Below are experts of layer 5 (counted from 0) of a mixture-of-experts language model. Rows are named router (the router's row for the expert), down (a neuron's output weights, with its number) and show model dimensions 0-63. Each number is 50 + 10 x the weight over its row's rms, rounded and kept within 0 to 99.
After each expert's rows: "raises" lists some tokens whose logits its average output raises strongly, later layers aside. This comes from a sample of Wikipedia text that the model never trained on.

# expert 11
router:45 41 40 47 42 50 36 44 56 59 61 56 47 50 45 38 56 46 50 28 43 60 33 57 37 50 46 43 56 67 46 33 59 39 63 55 40 47 53 48 44 52 62 48 40 52 54 44 47 60 42 61 66 47 59 44 46 59 49 38 45 70 45 47
down0:36 51 43 58 43 60 54 60 48 68 57 56 61 31 50 56 43 59 60 53 64 65 44 61 67 54 50 39 65 42 60 35 50 63 48 22 47 65 40 58 35 59 57 27 46 61 59 63 47 54 44 49 47 63 51 40 24 57 52 55 65 33 46 63
down1:44 47 52 67 52 70 51 59 45 47 43 45 55 50 51 27 59 48 71 48 44 41 54 44 62 57 55 40 35 48 34 55 51 52 47 48 40 49 41 67 40 44 60 47 63 43 63 38 51 55 64 51 72 64 45 47 37 62 36 50 06 60 48 42
down2:55 68 35 49 45 45 52 41 43 49 43 52 53 44 41 60 43 72 43 44 55 57 38 51 73 60 35 54 59 41 61 44 45 60 45 55 58 57 56 33 60 67 49 57 69 64 35 42 38 49 48 60 35 49 50 46 43 33 25 59 29 44 42 52
down3:38 58 47 36 47 34 57 49 37 41 46 54 56 67 50 42 63 53 50 52 45 47 31 52 56 75 59 59 44 33 59 42 53 52 40 48 29 38 59 60 50 58 35 53 57 32 42 48 42 62 59 52 56 51 46 59 42 41 45 59 62 45 46 44
down4:50 58 61 51 49 46 61 42 45 49 61 50 70 44 55 52 54 56 50 34 47 51 53 31 46 56 48 54 57 63 49 53 62 34 53 40 74 44 62 62 34 30 52 45 50 50 36 40 53 42 70 39 56 53 54 46 50 54 66 54 58 46 37 59
down5:50 52 68 70 44 57 65 41 71 56 56 35 22 71 62 44 42 55 39 56 45 50 49 60 54 59 30 57 71 50 36 43 62 43 47 58 77 62 50 47 39 54 52 45 54 59 58 49 35 57 70 58 42 48 46 42 60 55 59 38 22 29 47 56
down6:47 48 56 47 53 58 61 61 46 53 30 56 49 40 53 50 69 49 35 29 54 60 33 60 21 43 53 64 37 52 74 40 54 47 49 56 34 40 70 34 41 67 54 53 49 62 46 36 30 68 40 42 40 64 44 61 51 58 53 50 64 54 44 47
down7:48 33 43 66 52 49 59 51 40 51 39 35 55 77 51 46 46 54 43 42 48 42 36 62 58 48 65 39 54 42 43 40 59 71 43 49 25 55 49 58 61 40 56 53 63 46 56 60 61 49 38 52 61 52 38 66 46 71 38 56 56 50 50 65
down8:52 76 30 38 52 55 62 63 46 63 49 53 35 49 43 44 57 65 49 48 36 58 50 50 67 36 59 54 67 58 42 47 49 38 39 54 40 40 58 52 55 42 49 54 36 44 82 43 49 65 41 58 51 40 45 62 43 63 49 57 62 53 63 43
down9:45 62 51 40 57 59 44 57 68 57 45 40 45 64 58 39 49 40 59 55 53 64 56 59 53 37 37 42 55 43 44 39 41 51 63 32 68 54 49 47 47 60 54 74 43 58 59 31 40 43 55 25 51 53 63 40 43 61 56 69 57 59 49 43
down10:52 50 42 59 45 37 35 56 52 46 39 44 41 61 64 55 48 33 36 47 60 48 60 65 56 63 52 56 45 61 50 66 59 53 41 65 55 51 62 51 41 47 49 38 49 42 62 50 56 41 66 57 38 48 57 67 57 47 39 70 38 66 49 43
down11:62 48 59 64 60 50 51 66 51 66 27 57 51 37 62 46 47 22 47 45 44 62 61 39 32 46 60 39 44 54 52 47 41 49 51 44 45 49 26 47 38 61 36 58 54 37 62 53 53 47 45 43 54 58 38 62 63 50 51 50 51 48 40 60
raises: " Other", "ody", " However,", " It", " Some", " This"

# expert 6
router:47 39 41 44 49 46 41 42 60 64 55 53 47 66 43 41 46 56 53 43 55 49 51 27 51 47 42 57 59 53 58 49 54 56 82 24 54 49 55 52 52 78 49 54 69 71 51 55 55 59 23 35 56 44 51 41 53 44 50 40 46 41 45 38
down0:58 40 55 43 55 59 40 63 51 43 44 57 46 50 42 35 45 36 39 38 38 54 43 39 59 61 54 58 39 54 53 28 45 56 69 42 44 44 57 60 43 45 55 51 63 46 67 58 60 36 42 34 37 42 59 61 56 44 40 53 53 41 45 46
down1:47 58 46 32 62 53 45 51 42 62 69 58 54 45 29 42 39 48 53 58 58 71 62 43 32 42 48 54 70 53 56 53 31 40 42 48 63 47 55 29 44 48 43 28 33 52 27 61 42 44 35 57 33 46 55 44 43 53 41 52 65 56 39 50
down2:49 71 55 42 34 62 75 52 52 51 67 25 63 50 51 33 44 42 42 50 37 57 72 48 56 46 65 48 57 41 42 32 66 34 58 53 46 50 48 56 42 40 44 51 39 62 43 59 57 43 47 60 54 57 47 63 40 51 48 56 49 67 56 61
down3:51 64 50 56 55 59 59 50 60 30 62 47 45 49 50 50 45 33 51 50 51 25 38 38 31 50 53 26 65 63 41 59 45 51 62 53 50 31 72 57 34 48 41 46 48 48 46 48 49 35 49 44 37 57 50 46 51 40 35 57 65 53 61 50
down4:47 61 56 51 46 42 44 48 49 54 49 26 37 50 49 58 39 51 49 46 54 59 74 48 58 59 53 53 57 48 52 66 56 59 58 69 67 28 54 37 38 43 47 67 49 45 58 32 45 79 36 50 43 40 58 48 56 48 43 61 53 70 35 53
down5:67 35 53 32 30 42 53 44 50 41 44 68 57 45 47 50 52 43 50 58 36 55 62 55 49 37 70 47 44 57 64 56 31 68 64 40 49 55 46 59 53 47 43 62 46 57 55 45 43 37 36 58 45 42 54 52 58 43 55 43 36 49 42 54
down6:61 66 44 80 62 44 37 51 55 46 65 55 75 55 58 69 47 55 53 48 45 38 51 47 41 51 60 59 53 52 42 56 58 43 22 60 36 61 46 51 54 44 38 46 46 48 51 53 54 40 36 47 40 56 44 51 51 43 52 56 73 40 58 42
down7:37 56 47 52 58 57 45 26 51 64 51 39 45 46 46 60 50 60 52 56 55 53 46 40 64 51 42 56 52 56 42 36 46 56 46 40 60 63 43 60 55 55 59 55 42 53 48 55 60 39 42 40 40 52 55 56 43 56 49 49 14 64 52 52
down8:49 43 62 54 58 60 47 58 52 53 50 73 59 50 44 27 58 51 47 54 54 56 67 55 35 72 59 55 33 47 58 40 47 53 53 54 32 28 53 81 50 42 52 52 35 43 42 47 60 54 54 45 41 48 38 37 49 43 47 36 61 71 44 59
down9:36 56 41 55 64 40 50 35 40 47 45 44 35 35 42 52 44 71 42 51 52 27 46 64 43 45 27 35 43 38 60 40 62 60 43 54 49 49 32 56 58 28 56 49 65 44 49 64 66 42 55 58 36 58 44 66 37 58 37 53 35 51 64 48
down10:51 42 62 61 48 34 45 47 57 43 61 54 52 38 52 55 55 42 45 50 38 52 43 62 60 33 48 40 54 31 24 66 55 43 40 43 34 66 58 42 47 62 57 44 56 51 47 41 60 44 58 45 39 49 34 47 46 43 40 56 43 53 64 52
down11:57 64 49 45 61 47 62 47 41 66 64 39 47 69 52 71 57 51 42 68 39 51 74 46 44 73 50 63 57 54 47 28 66 30 51 64 68 42 52 49 38 66 38 66 46 49 45 56 61 40 47 43 41 54 56 47 55 61 49 65 31 35 40 57
raises: "|", "\n", "-"

# expert 15
router:52 37 44 46 41 64 50 56 52 67 65 67 34 72 50 62 49 55 62 55 55 50 58 54 65 40 64 32 59 41 50 38 57 52 61 43 35 49 29 38 53 50 56 38 53 49 54 55 45 64 44 53 61 46 40 36 49 49 38 55 34 52 36 47
down0:61 65 63 48 59 47 47 80 65 39 45 58 46 42 33 46 47 56 34 57 38 54 54 46 61 55 51 66 53 49 40 40 67 53 63 56 56 37 53 35 44 48 66 58 50 49 62 39 56 57 27 52 31 54 36 47 41 56 48 45 35 44 37 66
down1:51 60 63 45 48 38 45 52 42 52 36 50 58 50 62 59 64 56 47 43 51 28 48 44 53 40 50 74 48 36 50 55 53 51 53 50 25 62 45 45 70 51 37 58 25 49 52 54 37 38 34 60 38 56 52 57 55 52 53 32 28 45 50 52
down2:49 42 59 43 50 53 51 71 50 66 33 60 44 52 28 52 54 59 47 56 45 41 56 35 51 33 69 44 57 45 35 49 41 62 38 52 44 36 66 37 32 55 60 35 48 41 60 54 65 36 46 66 65 35 22 50 52 54 67 47 57 62 47 66
down3:36 51 40 66 49 65 51 41 49 61 41 49 37 59 48 63 41 46 44 32 24 53 43 47 52 65 62 53 51 50 35 72 48 44 46 67 36 59 53 46 51 44 56 59 38 58 48 35 49 49 48 47 44 60 55 61 67 30 49 52 60 51 67 25
down4:70 43 57 60 49 38 61 65 69 45 53 49 49 63 40 44 36 47 38 46 49 35 54 45 49 58 39 64 52 42 52 41 62 45 47 70 55 56 42 24 59 63 59 56 51 44 50 45 38 56 38 59 53 36 53 51 44 49 27 47 17 55 36 47
down5:61 74 45 35 63 27 61 48 69 60 50 65 57 50 48 48 69 44 58 69 28 57 52 42 38 41 43 40 49 62 55 38 35 56 53 40 61 55 56 40 55 55 53 48 45 35 60 68 42 61 48 64 48 54 57 47 51 60 47 60 56 60 37 55
down6:48 35 46 48 67 61 44 59 63 46 55 29 39 35 45 48 38 50 37 49 61 56 55 49 40 44 77 55 46 51 45 67 69 40 44 52 48 55 48 57 42 49 69 56 77 55 70 37 57 59 50 46 49 37 40 47 52 63 52 48 54 45 63 48
down7:39 64 54 47 45 50 48 47 60 44 32 45 49 49 55 60 62 51 57 41 69 32 41 42 49 50 53 54 50 61 65 52 47 48 36 45 36 51 53 40 39 35 55 54 61 53 55 45 62 44 53 62 58 48 41 44 63 63 55 43 48 47 55 45
down8:35 58 41 48 65 38 34 40 64 48 56 42 35 32 54 49 64 53 37 52 38 41 42 44 47 40 34 37 46 55 67 54 51 46 47 44 57 54 43 43 48 57 50 71 42 53 48 32 42 36 51 48 49 39 47 64 49 57 25 58 48 56 47 45
down9:51 54 43 53 46 31 53 50 39 52 62 53 61 44 39 62 58 41 58 48 58 43 48 44 50 55 59 53 61 52 49 55 73 27 63 66 63 42 55 62 55 56 31 33 60 70 40 50 39 42 36 46 39 55 43 49 54 50 54 29 38 28 48 58
down10:56 45 59 45 47 51 47 58 52 50 66 40 59 63 61 57 58 54 47 31 59 36 36 45 38 49 48 51 47 43 51 45 57 63 55 62 52 31 46 35 56 70 38 60 53 48 38 49 54 55 45 61 44 53 45 63 52 56 48 60 61 75 59 58
down11:62 44 56 60 62 49 35 33 38 35 68 69 66 53 44 51 40 48 50 50 46 63 58 66 49 58 46 47 55 55 47 50 62 58 57 53 45 52 52 49 41 68 47 44 44 49 56 61 46 66 54 62 49 63 68 57 41 36 34 65 35 47 56 57
raises: "ol", "ation", "ur"

# expert 2
router:59 42 31 60 48 61 51 32 63 67 54 53 48 45 38 53 36 47 60 26 49 38 43 48 55 41 38 47 71 41 50 40 56 56 61 43 37 48 67 57 40 57 52 56 57 55 61 51 47 57 59 44 57 60 48 54 66 48 47 38 38 43 44 33
down0:36 55 52 42 58 45 50 55 41 39 33 39 27 43 54 64 70 70 59 56 47 60 72 73 51 56 33 57 45 41 36 32 52 53 37 27 37 62 28 59 61 51 51 49 45 34 51 55 52 57 48 45 44 35 66 55 46 56 58 50 53 49 34 43
down1:52 53 50 56 77 53 44 45 54 52 63 49 47 24 49 61 46 52 45 55 42 33 62 42 38 33 57 64 53 65 52 47 50 35 49 40 56 58 56 54 48 42 34 58 40 44 50 54 59 59 39 41 50 67 50 52 44 50 76 31 57 48 51 66
down2:40 44 57 46 57 62 53 41 40 53 52 42 42 54 57 52 62 67 53 54 44 45 42 44 51 54 33 45 50 31 53 41 43 38 59 49 42 66 53 53 59 37 39 48 57 53 48 53 43 53 47 47 33 32 34 52 47 46 41 31 31 53 48 58
down3:53 56 48 55 41 57 30 41 54 60 55 58 54 32 54 61 51 68 64 58 40 48 41 33 47 37 53 49 68 53 54 37 54 56 61 34 58 21 50 43 59 43 44 55 57 34 36 50 52 50 46 49 48 47 53 48 50 55 63 49 45 68 45 52
down4:49 64 46 64 35 39 60 46 46 48 61 56 43 50 44 62 47 55 55 64 53 44 57 47 60 36 49 47 40 54 64 68 59 35 50 56 65 45 50 51 47 61 51 37 43 47 34 68 54 52 56 43 34 55 55 51 50 52 55 41 59 40 39 54
down5:43 61 53 50 64 47 55 50 32 63 52 57 47 45 63 43 50 50 52 52 60 50 50 34 43 43 51 53 72 51 54 59 53 48 55 33 74 44 47 40 53 68 45 56 48 45 45 43 54 53 61 25 55 41 50 44 54 50 57 65 54 36 52 56
down6:33 59 75 42 62 56 56 56 39 52 43 42 72 50 67 40 41 45 44 46 59 62 44 46 44 42 39 42 53 50 48 44 52 54 45 36 39 60 49 55 54 57 66 56 63 42 47 47 65 50 53 56 52 47 49 47 62 22 61 39 35 40 50 46
down7:48 35 61 51 80 55 44 53 41 42 54 50 58 66 52 38 28 46 37 55 33 33 42 41 51 52 60 46 61 33 47 40 64 48 55 60 35 59 62 47 48 67 50 69 59 45 63 59 45 44 28 54 50 42 42 43 63 39 50 57 47 46 34 46
down8:50 45 44 38 71 31 57 61 43 57 52 44 37 43 22 55 48 42 52 63 42 53 48 54 43 38 42 47 52 64 47 38 51 50 48 72 55 46 35 58 38 57 48 56 53 28 55 47 54 55 49 64 59 56 51 63 41 64 56 49 62 26 58 43
down9:68 62 52 50 61 38 47 38 44 37 36 52 63 61 56 58 50 35 46 44 61 64 62 38 65 44 45 45 46 34 46 45 61 56 52 36 53 43 43 23 47 35 48 48 62 49 59 62 68 67 50 30 45 46 66 53 67 48 39 49 59 48 52 58
down10:48 45 38 59 57 51 48 53 42 45 52 46 46 57 57 76 56 44 34 42 55 44 49 38 43 40 43 53 47 46 57 38 46 57 66 48 54 50 45 43 63 37 59 42 41 49 63 48 57 18 54 53 50 70 64 66 46 48 59 49 38 56 45 48
down11:44 53 65 54 43 40 37 47 61 40 39 54 43 38 45 48 44 49 55 59 69 62 49 63 73 45 57 48 51 44 62 66 70 51 40 46 54 39 51 48 54 40 40 48 53 59 65 62 69 30 43 43 57 56 41 46 58 53 48 40 60 33 34 42
raises: "\n", ",", ")"

# expert 10
router:54 40 53 49 57 49 47 31 51 56 48 63 42 60 50 35 51 40 60 43 59 47 37 60 48 49 51 53 57 57 57 35 62 53 52 42 50 59 39 62 43 56 60 57 53 52 61 33 52 59 46 61 65 63 53 52 57 57 52 36 34 71 40 39
down0:70 54 54 47 57 47 65 47 46 56 40 37 55 53 57 50 51 43 72 46 44 53 45 28 58 50 31 41 66 49 44 54 26 57 32 30 48 51 39 50 52 49 44 48 55 40 43 50 58 45 46 51 54 35 61 55 50 58 44 47 71 53 52 42
down1:59 51 62 56 53 42 48 50 39 44 53 42 67 49 46 67 54 50 42 52 60 57 65 53 45 41 50 60 59 42 53 50 58 46 55 46 53 49 53 40 34 49 55 45 44 43 37 55 43 62 48 54 31 34 52 50 35 48 45 49 63 61 44 62
down2:50 45 50 29 72 45 53 51 43 51 52 58 40 66 54 53 71 39 42 35 58 31 55 46 53 59 46 35 60 53 62 56 53 38 44 51 54 53 53 57 52 68 56 39 57 52 55 52 54 39 46 57 64 41 25 51 53 50 48 54 61 41 64 76
down3:59 68 55 51 55 53 47 45 61 46 43 35 47 57 62 66 48 52 38 64 61 37 48 38 45 35 47 46 50 44 51 56 51 71 41 34 55 60 69 60 46 43 43 51 55 56 57 45 41 44 62 55 42 37 60 42 52 51 33 48 09 56 47 61
down4:58 50 29 48 54 63 64 63 65 59 32 53 54 42 42 49 60 63 38 57 45 57 50 55 36 53 39 63 33 60 55 57 58 61 41 38 50 34 43 55 47 54 58 60 36 34 28 47 21 47 30 41 43 49 48 42 43 49 47 56 52 45 69 42
down5:52 61 46 41 62 49 48 43 52 55 62 46 69 46 52 51 41 31 44 46 41 38 49 43 24 52 48 48 67 52 55 25 26 54 46 42 65 60 59 47 40 43 43 59 47 56 56 50 38 58 52 44 36 46 53 47 61 50 54 48 81 57 25 65
down6:53 33 66 51 41 36 45 48 42 49 50 38 67 53 49 47 57 55 42 55 40 44 77 34 42 45 53 46 54 39 51 52 44 59 60 52 45 56 48 56 44 82 56 55 63 37 38 42 40 54 60 54 55 64 60 26 65 44 38 51 42 56 41 63
down7:40 54 71 59 73 47 44 50 58 57 36 58 33 44 62 41 57 54 41 53 46 63 55 54 54 51 46 59 49 45 59 54 40 51 67 55 52 36 71 43 55 63 51 61 50 40 54 55 56 54 51 35 54 21 46 54 65 57 33 50 41 53 48 35
down8:76 62 54 43 40 51 55 47 41 39 53 51 46 54 44 35 48 51 51 51 53 39 61 48 51 39 50 55 64 39 57 37 66 43 51 58 83 59 41 35 60 53 49 45 66 58 40 81 50 46 42 39 61 62 48 41 39 41 54 51 38 56 58 59
down9:47 56 52 59 54 66 64 35 61 35 52 56 42 54 43 68 25 47 48 46 45 26 40 53 52 55 47 23 48 36 57 36 31 45 46 41 64 49 51 55 64 36 55 64 47 57 56 35 48 50 49 34 57 64 55 66 58 49 61 41 65 48 45 41
down10:51 45 69 52 53 63 41 53 56 41 45 62 46 46 29 39 54 53 51 44 62 57 44 66 41 45 39 54 45 60 60 45 56 60 39 45 43 60 42 60 35 45 50 48 48 60 68 46 38 48 49 40 52 47 48 49 53 32 35 35 57 50 40 32
down11:57 44 39 47 70 53 53 48 48 47 62 45 52 61 51 44 40 33 40 31 52 39 45 44 54 58 59 45 43 57 38 61 59 55 56 56 59 30 49 59 62 41 42 50 44 59 55 64 50 49 47 53 74 52 58 58 72 37 65 63 66 46 73 54
raises: "ust", "om", "ou", "u", "é", "out"

# expert 13
router:47 19 46 58 40 63 47 42 61 43 46 58 57 45 43 58 36 66 43 42 52 50 49 42 32 53 55 39 67 47 49 28 59 48 61 41 51 59 49 52 41 65 46 59 50 51 54 60 63 51 44 46 46 64 38 46 68 38 39 34 37 74 40 37
down0:52 48 50 52 39 41 61 51 40 52 37 51 48 69 43 38 52 54 52 27 46 34 48 51 30 41 48 32 54 48 54 58 38 45 40 52 53 50 49 54 39 52 52 52 48 48 57 41 31 40 56 45 42 64 53 56 55 53 49 53 54 60 59 59
down1:52 67 58 44 28 60 59 35 46 32 43 52 72 28 40 50 63 40 47 56 56 36 57 47 60 55 41 50 43 71 56 43 46 52 39 59 43 56 51 53 45 43 47 41 58 67 61 66 38 48 51 59 53 50 75 68 39 45 46 25 55 53 42 53
down2:60 70 55 58 50 52 35 45 54 56 56 44 49 55 48 65 55 43 55 42 56 26 64 58 53 39 38 66 49 59 52 59 49 46 41 57 57 66 51 76 45 44 48 37 43 48 49 40 66 64 46 71 49 46 45 49 47 73 68 57 38 33 59 65
down3:50 70 62 36 58 58 57 34 63 62 59 50 39 44 60 47 50 30 62 66 66 53 44 48 30 48 56 29 34 40 58 60 43 57 44 59 45 46 59 62 51 65 51 54 59 44 71 66 54 63 55 57 45 51 28 42 44 60 54 49 61 45 50 47
down4:62 44 36 48 50 44 52 40 61 55 58 61 45 48 42 47 62 37 72 37 78 39 46 43 35 47 50 65 37 55 36 55 36 56 32 56 37 45 45 35 33 49 54 43 42 50 51 55 57 58 62 39 45 37 54 45 53 73 48 48 30 48 33 54
down5:56 37 49 49 50 52 46 64 49 49 57 66 62 56 34 51 45 41 63 55 35 43 59 49 44 78 51 31 48 57 48 49 54 63 49 40 59 62 59 51 56 47 58 32 48 56 47 50 41 50 44 66 37 48 40 60 40 53 29 44 43 55 62 61
down6:65 41 55 61 57 42 52 50 45 38 41 57 50 40 46 46 36 38 48 40 35 48 22 40 43 44 59 47 58 49 58 46 80 58 55 44 59 54 46 57 54 47 56 62 48 59 44 46 54 34 42 37 34 69 47 57 46 43 50 43 33 53 51 50
down7:50 44 54 46 57 60 63 59 44 49 58 46 62 40 50 69 59 60 41 60 46 59 51 70 58 51 57 48 52 50 43 59 60 56 53 49 69 43 61 60 42 37 49 62 46 55 65 41 65 45 35 56 39 49 30 52 50 54 83 47 23 50 59 44
down8:57 60 36 43 43 54 49 58 51 47 55 38 45 68 48 41 45 45 61 64 57 59 46 51 36 62 51 34 46 49 45 69 55 62 50 59 69 67 52 57 64 24 77 51 52 58 44 50 56 30 59 50 51 58 36 32 46 45 27 59 45 41 52 51
down9:59 56 55 62 41 55 71 62 33 36 50 36 51 42 55 58 73 54 43 53 53 58 36 41 35 45 68 49 56 37 40 57 42 33 41 54 56 69 45 58 42 36 43 45 58 36 51 59 55 54 53 48 26 29 53 64 47 48 54 44 67 41 43 38
down10:62 54 40 39 48 60 40 72 57 72 73 40 41 75 55 42 60 37 31 37 33 37 42 39 61 48 43 59 43 49 60 32 46 61 63 68 60 56 39 33 52 57 49 46 48 57 64 44 47 57 66 39 50 53 53 62 50 43 49 40 50 47 33 45
down11:63 66 40 41 49 43 52 38 52 57 42 40 59 53 48 46 49 53 47 44 61 49 58 49 63 47 49 46 48 72 52 56 44 55 52 40 54 30 47 52 40 56 48 42 76 44 29 58 34 37 42 41 39 46 55 47 55 68 54 58 43 40 40 35
raises: "d", "t", "m", "s", "g"

# expert 8
router:42 32 46 54 31 56 37 53 52 53 48 61 49 56 67 55 40 48 50 73 58 43 30 59 43 54 63 58 36 58 68 50 56 47 65 52 30 63 41 46 45 62 58 55 66 59 47 49 37 57 35 54 54 40 44 42 51 40 63 37 31 42 34 60
down0:49 55 49 44 46 64 41 51 55 55 51 61 48 47 57 46 58 67 66 53 52 57 58 31 45 57 60 64 50 49 43 41 52 49 54 56 44 57 37 74 37 56 59 57 39 37 28 54 62 47 39 48 70 57 30 37 57 45 36 45 67 57 39 57
down1:46 64 52 40 60 45 47 63 27 50 59 68 49 52 50 48 53 62 30 64 54 43 43 56 39 41 50 55 43 48 63 61 36 47 55 43 50 51 48 37 49 48 59 49 46 59 46 49 45 47 67 43 41 60 54 44 42 52 47 60 29 81 39 63
down2:54 44 57 43 44 60 44 64 67 35 52 38 33 60 37 40 37 33 52 69 49 65 48 54 62 48 40 53 49 70 67 53 63 45 30 35 43 42 43 62 49 36 48 58 43 50 60 53 43 47 44 48 29 40 45 39 41 66 53 41 55 48 32 51
down3:52 61 45 41 40 39 40 51 53 46 47 74 58 49 54 45 44 37 49 55 53 42 65 64 52 57 57 38 30 34 46 55 38 44 64 51 34 58 47 35 65 51 62 56 36 50 54 41 45 36 53 58 53 77 43 56 50 25 44 44 77 51 52 37
down4:43 44 69 41 57 43 50 60 42 44 44 71 67 49 50 32 44 31 47 38 45 57 61 48 48 56 52 50 45 38 50 49 36 42 63 56 43 46 63 59 63 59 52 53 48 57 61 42 43 55 67 41 60 47 56 57 50 33 62 64 40 35 51 65
down5:56 48 41 53 50 62 48 61 44 40 63 61 62 62 48 45 68 52 53 46 62 58 38 35 54 52 54 36 51 47 37 36 52 35 50 49 50 40 70 60 68 55 57 50 28 43 54 51 56 60 42 52 52 49 57 49 53 64 61 21 45 60 57 44
down6:57 56 70 57 34 58 42 36 30 61 54 61 48 42 56 41 49 47 37 46 57 45 46 62 51 45 50 55 55 53 30 67 46 35 61 53 44 59 40 70 56 34 56 49 43 59 49 45 44 56 38 40 42 51 50 58 55 52 44 44 68 45 46 27
down7:54 48 38 47 33 50 68 44 63 60 49 36 57 54 40 48 48 52 55 58 55 57 62 38 61 61 50 54 38 50 57 24 50 61 50 53 51 44 25 51 58 54 54 60 60 55 62 67 35 59 47 39 39 55 47 74 45 39 48 47 30 58 63 35
down8:38 67 44 34 47 28 69 50 53 58 53 58 43 66 53 63 32 56 43 54 53 49 56 35 66 45 57 52 33 43 46 49 43 53 45 43 45 61 43 44 50 44 63 58 59 44 54 43 52 65 60 39 52 56 62 43 45 64 52 53 37 32 41 51
down9:60 54 68 55 46 41 52 51 41 44 32 61 78 49 37 53 39 51 33 70 52 58 47 49 66 52 64 43 49 22 48 51 64 59 29 56 35 57 43 53 43 54 63 52 41 52 53 51 53 52 60 63 62 40 50 48 26 57 61 44 59 58 46 36
down10:57 51 50 43 52 65 56 31 66 67 54 74 44 48 63 58 56 63 45 40 43 65 51 53 17 37 33 44 51 43 42 46 49 60 55 47 63 42 38 40 41 60 48 52 44 47 51 51 57 53 54 53 35 47 52 77 49 46 57 54 67 58 70 49
down11:59 52 37 53 54 51 47 69 51 34 39 56 41 63 40 46 43 45 46 50 54 56 34 54 57 71 42 60 31 39 71 58 47 47 43 52 40 48 61 53 44 30 44 42 40 64 67 43 48 59 32 63 40 51 54 64 49 60 57 55 50 48 55 63
raises: "er", "ian", "ic", "isc", "el", "ist"

# expert 1
router:54 26 61 60 37 59 44 49 61 58 48 49 49 54 42 44 52 58 55 37 48 50 50 55 50 38 52 37 67 52 64 46 50 47 47 45 32 59 47 39 59 64 50 41 52 50 57 72 57 56 35 43 52 52 41 44 53 47 52 39 35 45 42 39
down0:72 38 54 48 51 60 62 66 47 46 39 49 64 56 50 46 24 48 41 57 48 56 52 27 53 55 47 60 65 44 57 47 47 46 60 35 68 56 40 41 46 54 46 60 43 74 41 52 47 25 45 38 54 45 55 54 67 52 62 41 47 50 36 55
down1:51 50 50 35 58 53 51 59 46 43 58 42 62 42 43 44 41 33 42 51 57 48 68 43 60 52 50 60 65 45 54 53 50 45 62 43 53 44 33 40 62 50 37 58 31 51 60 42 67 38 39 65 58 42 35 44 43 54 39 59 62 36 54 56
down2:67 57 36 50 61 51 56 39 60 32 66 46 53 66 35 43 54 38 38 55 40 40 50 34 33 60 52 34 48 44 45 47 51 51 54 60 39 58 50 58 75 47 57 57 57 65 46 47 41 50 41 51 53 60 34 33 43 51 58 70 35 58 45 46
down3:49 48 58 48 46 41 55 44 53 55 46 58 51 52 50 47 51 56 69 34 59 52 40 48 36 53 48 36 48 54 73 42 50 73 54 51 60 40 55 55 52 63 46 55 54 21 59 69 45 52 51 43 45 35 65 52 49 48 58 27 60 51 51 83
down4:36 54 43 48 49 38 26 40 52 40 43 37 45 51 68 47 46 52 45 55 45 63 48 64 57 72 37 56 53 62 40 38 57 60 48 44 61 51 47 55 38 56 49 41 63 47 47 38 39 52 45 50 38 43 47 40 54 63 38 50 35 49 26 40
down5:34 37 46 61 42 59 32 47 59 43 45 60 56 47 52 67 58 56 49 40 46 58 48 47 37 36 61 57 45 45 59 46 31 58 73 49 43 59 61 47 53 58 53 58 45 51 31 54 28 52 61 45 50 49 48 53 41 48 40 43 43 44 40 32
down6:58 71 43 39 66 49 55 56 43 43 45 52 61 45 62 40 61 57 44 36 57 50 33 56 38 37 52 39 44 58 46 63 41 52 48 45 55 68 34 35 37 66 40 42 46 43 56 55 39 62 59 60 65 63 49 28 38 56 47 52 29 50 36 56
down7:62 53 49 37 55 25 43 50 49 46 48 46 43 46 46 53 64 52 36 70 61 44 41 31 36 44 48 34 52 57 44 56 56 30 36 43 52 43 64 61 69 52 37 53 49 45 38 46 54 60 47 37 42 28 36 38 59 55 50 77 51 43 58 38
down8:46 62 30 50 56 64 57 48 55 53 46 54 65 44 48 48 53 65 66 47 59 54 53 36 53 44 53 57 53 61 33 44 54 60 56 51 55 54 52 56 64 42 54 45 62 49 44 24 35 41 36 32 54 53 49 38 43 34 63 52 46 39 36 46
down9:48 58 26 43 66 38 44 56 60 52 47 51 55 41 45 65 36 53 62 65 49 33 55 61 55 49 60 46 39 57 43 66 60 35 39 55 44 62 41 40 45 53 57 29 19 47 50 35 61 50 58 45 50 54 50 64 55 52 60 53 74 47 55 63
down10:56 51 41 47 35 56 54 44 62 54 34 31 26 57 65 35 41 41 65 43 57 36 44 46 71 43 46 56 57 48 49 27 56 54 55 34 37 42 45 71 60 33 60 58 61 47 56 54 44 50 50 38 50 37 39 42 54 44 40 52 29 46 45 61
down11:39 46 46 59 54 38 37 58 62 57 69 66 47 32 37 68 65 54 48 50 51 42 42 64 67 52 67 49 59 41 57 49 51 42 41 52 45 46 46 41 76 52 58 59 53 47 44 54 54 36 47 56 49 39 45 74 50 43 42 39 57 42 59 35
raises: "us", "ed", "en", "u", "ist", "i"